python train.py --num_hidden_layers=8 --experts_per_token=2 --routed_scale=1.5 --norm_eps=1e-05 --max_grad_norm=2.0
Below are experts of layer 4 (counted from 0) of a mixture-of-experts language model. Rows are named up (a neuron's input weights, with its number) and show model dimensions 336-391. Each number is 200 + 40 x the weight over its row's rms, rounded and kept within 0 to 999.
Before each expert's rows: "gets" lists some tokens that make up at least twice as much of what it gets as of all text. This comes from a sample of Wikipedia text that the model never trained on. Tokens count by the router's weight.

# expert 8
gets: " (", " ", "–", "/", "(", " \""
up1,253,116,133,168,178,255,213,199,210,159,239,176,258,150,261,120,276,157,127,197,247,173,193,129,192,175,186,208,183,179,199,191,161,168,237,227,211,271,123,210,237,213,178,208,168,168,168,162,188,195,196,214,187,160,149,230
up2,196,163,246,228,225,201,197,121,197,181,214,203,203,117,197,199,259,210,169,222,221,169,152,182,168,222,198,227,250,218,216,200,187,251,237,185,247,202,202,221,208,199,203,232,159,200,171,118,170,178,217,206,178,173,201,184
up3,200,244,176,240,247,184,248,198,195,184,192,226,284,186,213,204,273,189,249,123,245,227,200,180,196,244,138,207,170,173,191,211,172,153,186,179,163,235,164,207,264,209,176,115,230,189,171,285,199,153,179,242,169,191,200,253
up4,168,201,235,117,188,226,193,150,244,236,163,189,251,205,249,265,199,236,156,192,208,166,203,188,139,198,228,242,226,162,148,183,207,94,270,198,234,236,215,205,180,168,168,218,254,141,152,212,191,212,203,179,179,210,163,214
up5,161,244,208,233,168,213,205,189,185,176,187,139,221,236,209,111,229,187,125,194,275,172,201,145,239,193,299,150,238,238,279,215,220,199,157,239,150,200,216,208,157,250,233,202,138,185,183,252,138,155,313,120,129,259,162,223

# expert 18
gets: "0", "5", "3", "4", "2", "7"
up1,169,224,193,140,189,185,210,212,212,183,241,224,197,261,200,140,226,125,265,260,127,209,149,181,273,196,201,124,228,199,175,211,181,220,156,218,222,186,186,260,208,233,167,185,175,215,174,229,261,160,191,207,238,188,195,259
up2,247,164,249,172,185,206,216,219,256,145,172,151,194,218,146,169,187,189,174,143,208,205,235,157,177,166,221,170,129,178,137,224,205,229,149,168,245,217,219,147,246,121,196,282,176,149,192,173,262,274,209,183,103,117,132,208
up3,178,217,158,253,112,163,190,233,165,176,221,115,195,205,181,170,129,221,235,203,218,159,106,206,143,164,259,161,257,201,248,187,183,196,208,236,169,195,280,252,184,157,192,239,228,228,172,162,196,150,183,196,155,188,163,236
up4,180,272,215,134,252,145,156,115,222,215,178,150,186,191,207,271,189,215,256,202,177,170,147,195,167,280,211,181,213,216,260,260,105,199,148,196,199,200,216,217,162,205,224,220,244,173,201,218,243,143,191,169,224,236,204,196
up5,239,218,127,236,247,241,142,177,154,166,222,217,192,229,264,213,183,209,189,261,282,233,152,219,193,279,170,195,122,234,192,204,144,200,204,222,182,197,173,218,180,224,180,194,172,167,114,171,136,205,234,161,163,179,235,155

# expert 17
gets: " for", " at", " with", " by", " S", " after"
up1,179,121,233,178,184,129,236,237,235,278,209,265,169,185,222,160,183,199,196,171,276,193,177,227,153,169,192,166,218,202,237,162,261,272,274,167,214,195,215,253,224,185,257,235,266,179,123,200,245,222,184,189,192,216,98,252
up2,208,173,115,129,162,212,240,234,252,174,131,115,250,192,126,228,252,122,175,198,148,174,231,178,276,205,258,217,236,209,186,216,222,259,138,203,233,224,225,169,197,151,197,310,253,174,336,171,142,123,150,251,246,133,270,258
up3,118,216,189,191,239,163,165,182,256,160,140,238,218,217,171,154,149,174,156,234,174,175,204,239,183,220,168,208,146,270,177,183,206,180,229,256,252,291,239,228,118,132,185,191,195,215,199,173,220,166,261,207,221,284,141,265
up4,174,154,201,204,170,168,175,175,202,172,205,237,238,250,178,161,200,229,219,181,238,131,193,205,251,185,250,135,241,185,198,247,244,195,181,214,126,220,206,172,120,183,219,224,172,226,150,186,192,205,141,190,128,155,205,208
up5,140,195,239,182,203,261,207,149,183,188,258,153,190,258,199,222,226,215,210,255,164,206,170,214,200,239,240,201,211,169,220,232,252,189,139,195,300,117,231,216,177,198,198,228,220,212,141,203,211,232,267,223,179,177,154,204

# expert 2
gets: " of", "-", " from", " by", " with", "="
up1,199,219,161,186,157,183,267,218,205,201,232,229,174,221,212,188,206,248,240,236,251,182,166,226,209,190,172,106,192,216,149,184,165,246,167,267,200,206,216,232,236,129,150,209,162,174,217,167,224,235,150,219,103,156,217,219
up2,190,153,172,141,164,256,208,223,207,159,143,99,187,177,249,233,162,181,209,145,221,152,208,207,237,231,150,275,156,192,165,149,244,212,179,236,188,168,191,178,223,200,196,253,217,244,143,149,240,240,257,156,222,291,244,184
up3,240,243,276,166,330,213,137,147,255,231,185,191,133,257,231,204,178,232,139,243,238,277,213,190,215,285,141,224,159,197,183,198,227,176,273,137,157,306,177,176,237,271,168,205,200,214,181,191,180,156,145,234,136,226,216,166
up4,202,168,214,203,165,254,203,150,154,152,131,167,146,213,260,236,171,124,256,295,181,200,236,200,183,179,190,204,230,194,135,190,239,158,153,165,182,200,162,227,126,173,203,115,260,245,217,177,193,218,230,225,170,210,288,220
up5,187,259,260,101,257,161,196,165,133,228,306,140,162,265,179,232,184,160,221,225,160,166,269,186,192,188,213,241,167,240,169,159,184,212,288,264,197,176,227,264,295,208,142,209,236,241,181,139,202,169,192,208,240,172,249,157

# expert 15
gets: " that", ",", " The", " United", " other", " when"
up1,129,170,192,163,239,210,199,137,195,246,204,149,156,335,222,194,166,173,262,222,257,225,163,183,176,208,191,185,214,84,222,217,165,213,186,200,193,312,153,230,250,186,268,131,191,179,180,192,206,252,262,232,178,163,181,128
up2,293,226,230,235,184,169,172,256,260,165,242,230,221,154,165,182,239,268,217,176,222,132,152,211,188,191,301,269,248,238,213,226,301,124,286,231,203,169,133,232,223,148,201,168,206,256,203,125,117,233,220,261,170,201,192,191
up3,214,167,207,192,156,266,190,129,234,174,209,246,141,220,188,184,188,242,218,199,213,195,256,253,191,226,256,185,229,203,182,206,251,176,134,235,179,191,231,165,175,164,190,109,245,227,223,154,140,110,186,250,186,261,206,213
up4,206,133,161,260,137,282,150,148,229,246,285,154,210,200,271,247,224,225,201,254,205,177,150,245,162,228,180,229,197,211,128,158,168,224,218,214,232,193,165,170,235,180,216,169,145,185,120,215,192,176,188,166,204,149,195,242
up5,152,184,206,185,255,166,137,206,202,207,224,201,237,113,184,212,269,211,225,207,211,146,156,176,150,127,135,219,168,200,193,174,206,83,165,233,161,208,191,225,208,246,216,216,266,202,193,183,149,245,248,200,206,244,134,189

# expert 22
gets: " |", ":", ",", "|", " and", "-"
up1,216,174,193,186,177,179,212,171,223,207,204,210,196,135,182,172,172,241,190,191,132,148,283,159,198,210,140,170,211,188,236,206,258,164,176,269,244,202,271,230,214,208,157,253,141,184,260,231,211,220,183,298,180,247,205,213
up2,168,116,272,165,244,165,219,251,183,216,113,241,183,231,195,186,231,128,182,224,213,164,172,149,208,191,190,221,196,263,116,194,157,185,216,221,243,220,158,155,128,270,210,212,186,113,140,156,269,244,161,151,171,182,232,183
up3,196,172,179,114,178,223,190,144,137,228,204,163,161,173,237,145,184,188,191,161,189,231,187,151,148,241,220,197,149,184,182,222,165,260,151,201,256,248,155,217,216,200,217,249,236,168,263,210,200,280,186,218,225,230,233,216
up4,196,181,202,181,211,247,147,239,130,231,248,181,262,148,185,175,210,196,212,164,214,234,153,211,172,267,179,153,185,263,191,222,163,193,175,256,185,220,123,214,220,202,145,151,256,229,181,170,174,268,154,178,215,164,240,186
up5,166,214,222,183,220,170,282,207,135,215,218,188,247,241,185,125,152,206,202,189,169,270,215,210,89,233,204,241,225,215,259,232,216,183,249,212,239,181,201,194,188,191,228,216,211,223,157,190,226,244,189,170,182,199,165,187

# expert 1
gets: "6", "4", "5", "7", "3", "8"
up1,195,242,204,217,164,145,199,202,225,197,178,162,174,226,190,178,140,195,177,190,200,237,163,139,216,211,256,116,217,278,173,149,123,189,155,135,167,237,223,179,122,176,165,174,209,144,170,138,230,197,173,203,190,171,151,250
up2,193,231,184,237,163,233,189,171,238,203,158,168,200,247,223,178,175,217,211,184,247,184,245,275,223,167,158,138,188,235,172,163,197,232,213,169,198,244,195,192,135,204,217,211,161,167,174,274,232,217,217,280,195,245,191,211
up3,168,212,152,188,168,319,190,159,206,193,205,84,210,254,288,202,243,191,176,208,177,227,160,228,222,221,198,136,154,162,136,229,217,258,151,243,181,209,230,137,273,153,176,214,157,166,201,198,176,218,203,203,209,190,228,143
up4,101,237,179,164,261,224,168,251,223,145,233,158,126,237,152,266,280,234,243,217,259,170,208,201,115,254,198,209,229,240,237,208,161,159,230,172,217,189,218,273,259,167,203,194,232,172,210,192,194,285,245,181,246,206,172,203
up5,251,188,201,214,208,219,146,246,129,260,103,193,160,203,162,201,269,235,198,253,191,237,213,227,256,250,231,180,149,195,209,275,129,135,186,165,142,183,166,224,223,219,211,113,172,220,241,189,195,157,206,212,113,158,237,164

# expert 13
gets: " ", " |", "1", "2", "3", "4"
up1,213,253,214,235,203,176,255,244,212,246,259,153,205,238,236,224,209,114,186,185,233,142,215,191,252,135,187,162,184,129,160,178,226,231,165,198,160,148,204,212,219,163,186,207,207,227,161,165,223,95,221,234,209,140,205,176
up2,208,274,198,253,147,202,128,261,187,156,233,212,274,173,192,166,185,239,188,148,209,233,153,147,212,152,184,225,178,247,195,197,169,202,292,214,259,173,186,152,205,157,191,133,189,240,205,220,211,151,206,203,238,204,158,213
up3,219,194,146,185,267,191,220,185,238,155,204,173,180,248,281,248,203,172,183,160,213,225,153,182,202,166,172,170,139,241,162,220,223,229,206,215,254,243,171,158,245,214,166,239,126,236,111,177,231,136,285,198,126,234,197,218
up4,137,171,214,217,227,239,214,212,201,223,210,152,164,205,259,160,209,177,125,238,209,149,226,217,220,175,209,307,257,189,224,167,242,214,182,155,191,130,199,167,172,208,166,208,151,225,182,162,227,191,175,101,220,211,205,216
up5,166,208,200,228,137,227,173,189,227,189,181,222,179,282,137,167,219,255,167,257,176,204,205,168,164,264,226,148,250,226,191,147,144,205,252,233,202,190,160,199,148,177,276,263,214,192,180,196,186,159,224,128,263,238,229,219

# expert 0
gets: "\n", "|", "==", "===", " ==", " ="
up0,198,283,248,201,195,209,180,262,276,128,236,281,217,138,179,163,155,152,215,209,186,211,154,185,173,173,167,198,152,114,164,156,136,238,127,142,173,192,200,235,209,186,188,217,222,200,226,199,270,190,205,205,199,144,233,229
up1,199,239,135,163,193,209,191,232,236,207,154,196,218,231,223,183,158,201,225,234,204,249,248,154,150,151,223,157,169,228,214,296,120,126,274,155,229,169,170,179,253,155,116,191,184,227,187,203,205,206,193,221,143,208,164,218
up2,235,211,204,187,219,270,228,235,163,233,181,242,196,183,203,159,202,243,191,180,262,195,120,118,195,185,211,264,233,131,230,84,206,232,214,216,244,252,194,197,195,175,230,113,213,216,198,214,214,209,241,187,233,195,215,302
up3,220,159,240,241,227,193,152,334,284,198,151,176,167,197,224,239,217,201,161,218,198,212,228,225,166,131,172,131,161,322,190,225,182,169,217,172,140,164,175,256,258,184,186,193,160,316,167,193,258,234,137,219,176,235,178,196
up4,200,200,279,191,243,139,200,137,206,212,162,260,249,241,196,198,199,150,146,209,283,201,192,174,223,286,193,212,205,209,119,209,182,208,193,202,283,189,160,166,173,250,186,138,164,148,192,161,199,285,176,210,199,202,260,146

# expert 14
gets: ",", " in", " to", " and", " on", " In"
up1,213,184,221,153,170,169,181,203,263,201,290,193,175,192,169,230,242,201,162,215,203,171,213,160,246,288,205,226,137,188,159,225,264,92,235,211,266,181,232,157,189,225,208,159,266,226,156,231,243,231,147,191,233,266,216,187
up2,164,174,186,247,292,202,186,141,219,143,192,156,196,219,201,203,146,218,210,137,188,219,173,178,198,211,198,174,251,299,180,160,193,195,125,146,199,203,175,272,151,174,235,208,209,169,192,147,165,222,241,203,248,234,142,175
up3,162,201,180,268,228,224,184,165,182,240,200,258,172,211,183,282,129,239,153,200,162,206,218,264,196,145,186,146,216,195,192,259,206,175,260,174,275,184,183,243,171,233,187,197,161,220,132,156,167,158,213,133,210,218,222,147
up4,220,178,165,193,317,247,186,172,167,180,146,296,194,211,158,214,109,288,224,233,221,282,227,265,231,140,203,307,150,157,233,191,254,138,171,144,156,138,191,216,187,177,189,244,108,284,187,250,232,135,131,211,209,176,165,204
up5,194,244,202,249,146,215,186,199,197,193,249,221,232,244,205,190,217,213,210,148,179,167,187,198,90,240,176,183,224,125,193,197,210,128,267,194,232,187,230,242,228,163,222,194,250,252,265,261,227,274,166,181,177,199,180,134

# expert 19
gets: "1", " ", "0", "2", "9", "8"
up1,145,231,150,175,238,235,186,211,237,226,203,222,197,230,257,222,213,253,201,189,116,223,147,204,263,160,165,241,188,198,295,158,157,195,176,211,170,213,155,241,141,247,201,220,213,162,214,148,242,165,174,235,159,246,211,203
up2,81,191,193,183,239,164,234,224,223,258,103,165,134,155,193,207,221,157,189,220,162,213,95,259,246,147,234,192,170,220,244,216,236,158,132,165,220,249,204,226,168,189,188,114,132,241,223,172,179,213,201,168,234,241,193,238
up3,154,184,164,217,266,218,184,142,179,140,221,153,177,203,317,236,196,191,166,198,176,237,190,256,213,116,170,270,170,175,248,223,223,234,216,209,197,196,198,207,236,246,210,231,170,226,173,120,166,177,250,186,199,213,187,167
up4,158,237,226,169,230,194,169,142,199,215,191,160,228,202,223,159,220,292,233,261,126,216,229,162,175,104,220,197,174,183,186,141,202,157,247,163,192,229,171,177,219,199,176,81,202,156,198,238,244,222,121,226,74,201,182,209
up5,195,190,135,190,221,181,142,210,271,212,223,173,122,170,147,161,163,236,146,213,206,257,172,241,187,231,177,248,220,125,230,198,219,241,200,122,246,257,210,192,170,181,145,153,278,193,138,215,182,261,137,205,227,200,204,203

# expert 21
gets: ".", " the", ").", " two", ".\"", "\"."
up1,147,260,185,257,234,189,176,194,189,239,171,221,206,214,287,230,176,186,232,262,196,182,182,197,183,174,213,150,116,197,218,159,229,137,211,208,283,209,173,152,205,173,205,167,159,202,207,156,193,188,212,182,152,148,286,236
up2,170,237,212,213,191,242,250,214,143,143,150,289,191,196,216,261,160,123,219,219,181,281,179,169,216,216,196,247,224,200,177,234,267,219,157,261,230,131,202,206,124,216,251,193,164,201,200,215,214,227,210,287,175,182,180,195
up3,158,240,209,164,187,126,177,239,177,183,214,242,200,122,237,216,192,224,228,201,254,218,212,214,126,138,210,273,198,142,224,209,180,220,230,214,167,207,251,178,247,220,146,209,152,177,268,169,209,237,171,281,179,157,210,235
up4,223,245,184,118,212,242,247,165,220,241,215,246,211,175,183,208,189,172,240,163,165,318,264,192,221,215,170,169,193,189,242,227,220,219,221,169,227,248,194,189,242,170,223,209,242,196,187,300,200,203,160,212,226,209,243,216
up5,195,190,213,173,261,125,141,136,232,226,155,102,177,193,169,265,148,194,190,156,212,190,161,212,210,219,208,264,223,179,193,232,251,212,131,251,219,305,178,217,183,145,94,282,278,214,139,243,156,191,162,231,226,138,168,147

# expert 7
gets: " a", " an", " one", "ations", "ation", "ions"
up0,197,180,82,253,162,164,246,239,174,151,200,208,212,242,216,249,173,110,211,242,194,170,239,163,177,222,188,241,170,187,198,224,241,125,239,232,216,257,193,229,260,220,276,185,194,159,183,129,240,147,194,221,196,224,240,238
up1,207,188,275,204,286,227,188,133,256,259,220,234,272,241,246,214,252,175,231,155,198,198,185,159,238,230,225,175,190,198,211,177,258,190,184,206,128,165,190,221,233,210,182,174,141,182,217,238,184,217,269,198,200,183,193,166
up2,289,148,166,255,266,215,218,152,148,139,242,170,181,128,223,201,216,180,211,159,238,169,237,195,269,164,206,175,164,249,178,97,190,226,212,242,166,205,178,228,207,255,267,274,218,215,178,201,202,193,104,177,189,218,185,206
up3,232,229,152,110,182,204,202,168,234,228,147,178,217,270,219,218,169,187,235,248,168,163,239,157,220,254,250,186,276,128,250,169,208,250,275,207,282,245,223,207,249,131,191,226,253,198,157,221,223,169,267,217,115,178,177,178
up4,214,228,157,238,271,184,57,219,156,225,248,182,165,237,171,251,199,191,210,214,191,198,251,237,194,189,178,160,182,230,93,211,149,201,187,170,200,196,156,184,196,184,203,203,318,238,225,181,221,155,190,204,235,148,184,176

# expert 16
gets: " |", " ", ";", "°", " —", ")"
up1,238,187,166,185,188,205,148,281,157,204,168,211,189,256,138,275,237,200,193,145,180,141,201,148,224,226,161,201,211,145,197,130,213,202,246,173,171,133,202,150,281,199,224,212,243,236,179,244,272,181,220,230,142,186,140,219
up2,129,262,195,226,271,267,151,140,225,239,214,280,162,230,236,203,186,196,190,132,198,262,247,108,220,256,186,131,212,199,264,191,177,132,134,189,143,195,183,219,213,183,207,164,231,245,264,215,164,165,232,262,230,152,191,203
up3,232,197,215,156,199,217,198,161,237,228,174,192,235,208,262,238,224,172,252,243,188,274,211,220,200,157,200,258,228,172,190,230,157,173,154,229,227,183,127,325,237,282,284,221,248,177,194,164,204,233,192,149,225,251,196,280
up4,174,180,163,190,168,179,226,218,212,192,209,194,166,214,165,129,267,212,226,264,165,253,198,165,160,191,181,120,218,212,188,225,184,240,169,224,230,162,219,228,123,253,203,302,150,202,262,239,202,297,151,189,159,244,219,236
up5,178,202,202,206,186,248,201,134,233,251,191,264,256,206,186,224,199,205,153,196,243,231,186,221,178,189,226,242,287,155,110,186,127,171,124,255,195,160,94,266,224,173,233,194,137,180,195,210,173,218,164,183,274,180,216,282

# expert 5
gets: " of", " and", " for", "ic", " or", "al"
up1,259,260,172,233,189,316,198,196,123,172,201,60,229,190,149,252,182,193,179,181,173,203,276,210,103,188,224,202,200,162,205,197,211,257,223,206,167,215,122,247,281,224,132,226,172,229,200,206,172,301,122,223,189,225,209,246
up2,187,224,188,133,150,200,199,172,168,186,178,211,129,247,190,226,175,140,133,212,218,205,216,111,172,192,177,115,248,267,130,192,218,224,186,199,223,157,184,212,168,173,185,174,244,179,169,171,214,155,221,168,168,173,200,172
up3,196,197,164,175,244,257,163,147,243,197,110,174,231,206,210,160,141,208,167,129,184,185,208,170,195,179,193,188,116,189,234,224,208,183,187,173,165,267,145,184,140,122,238,206,141,191,278,164,160,207,136,247,204,170,210,197
up4,231,160,237,243,191,140,233,222,183,302,272,234,236,188,257,242,151,85,203,173,202,270,168,224,267,146,187,195,180,178,205,232,250,215,224,179,217,202,227,187,161,204,86,168,228,225,289,152,234,234,224,203,187,195,248,226
up5,164,184,204,213,220,191,259,214,234,174,236,150,94,217,283,220,209,229,195,171,254,194,250,167,223,242,150,168,231,220,214,200,174,168,240,201,221,232,155,195,165,220,233,128,197,249,205,216,219,213,191,222,177,132,115,215

# expert 11
gets: " was", " is", " as", " be", " were", " are"
up1,189,151,214,204,124,167,220,230,230,170,181,216,271,186,175,167,236,155,270,277,150,149,185,232,257,221,261,151,191,193,186,233,204,139,210,237,135,130,198,234,236,180,157,201,154,208,148,192,182,192,114,233,266,221,163,170
up2,197,165,262,207,173,312,94,185,206,185,167,202,210,266,275,187,194,193,236,174,137,156,215,179,193,184,158,261,184,117,230,186,207,118,164,169,197,157,144,194,262,239,144,193,186,227,222,160,162,142,220,196,195,220,276,212
up3,168,198,166,232,188,146,150,221,232,206,169,227,200,222,256,191,185,223,241,210,194,248,198,163,212,184,204,141,286,243,245,227,153,171,231,211,201,165,191,182,230,135,263,210,183,161,199,201,134,248,169,135,276,190,221,283
up4,181,145,228,246,182,236,200,189,303,242,224,204,203,242,180,281,193,244,186,221,169,198,185,199,163,253,163,183,200,180,98,150,196,199,280,273,285,162,163,172,220,131,150,253,192,224,231,190,203,147,111,189,193,155,238,188
up5,250,163,181,267,203,119,244,107,192,164,124,190,152,218,195,204,238,241,222,182,156,230,194,172,219,267,212,179,150,276,191,221,192,263,220,220,165,189,214,228,185,162,126,152,201,163,218,221,182,278,294,157,237,125,127,235

# expert 9
gets: " a", " was", " he", " his", " is", " The"
up1,236,205,218,214,265,237,212,178,216,183,272,202,249,176,160,204,198,118,283,139,172,178,261,156,190,205,207,98,237,176,279,287,200,153,113,157,142,156,245,229,264,165,216,255,109,163,216,128,241,175,179,209,208,201,210,148
up2,276,206,144,250,142,117,225,167,146,234,134,198,225,254,155,174,174,256,225,214,230,204,226,245,202,190,169,196,78,168,183,198,115,220,204,195,260,222,202,186,200,160,190,240,219,266,177,156,194,228,224,119,110,224,220,179
up3,120,202,188,225,188,148,231,214,212,203,220,215,188,199,146,175,188,223,194,212,229,198,264,202,280,125,209,140,174,206,213,201,213,214,216,174,218,222,188,147,223,210,232,196,225,171,184,172,152,198,133,215,175,179,146,161
up4,163,128,182,196,218,181,266,152,219,213,180,171,135,169,155,193,166,192,193,235,216,230,174,250,207,206,170,196,161,290,320,210,177,247,197,216,198,217,288,269,151,186,193,193,126,172,180,197,191,188,149,126,107,142,212,229
up5,241,240,166,226,216,193,132,260,190,203,179,230,156,213,253,181,204,235,263,182,248,124,217,266,215,133,180,214,206,245,218,136,231,212,256,177,213,223,182,261,115,204,174,214,202,191,230,203,205,146,165,189,225,194,287,239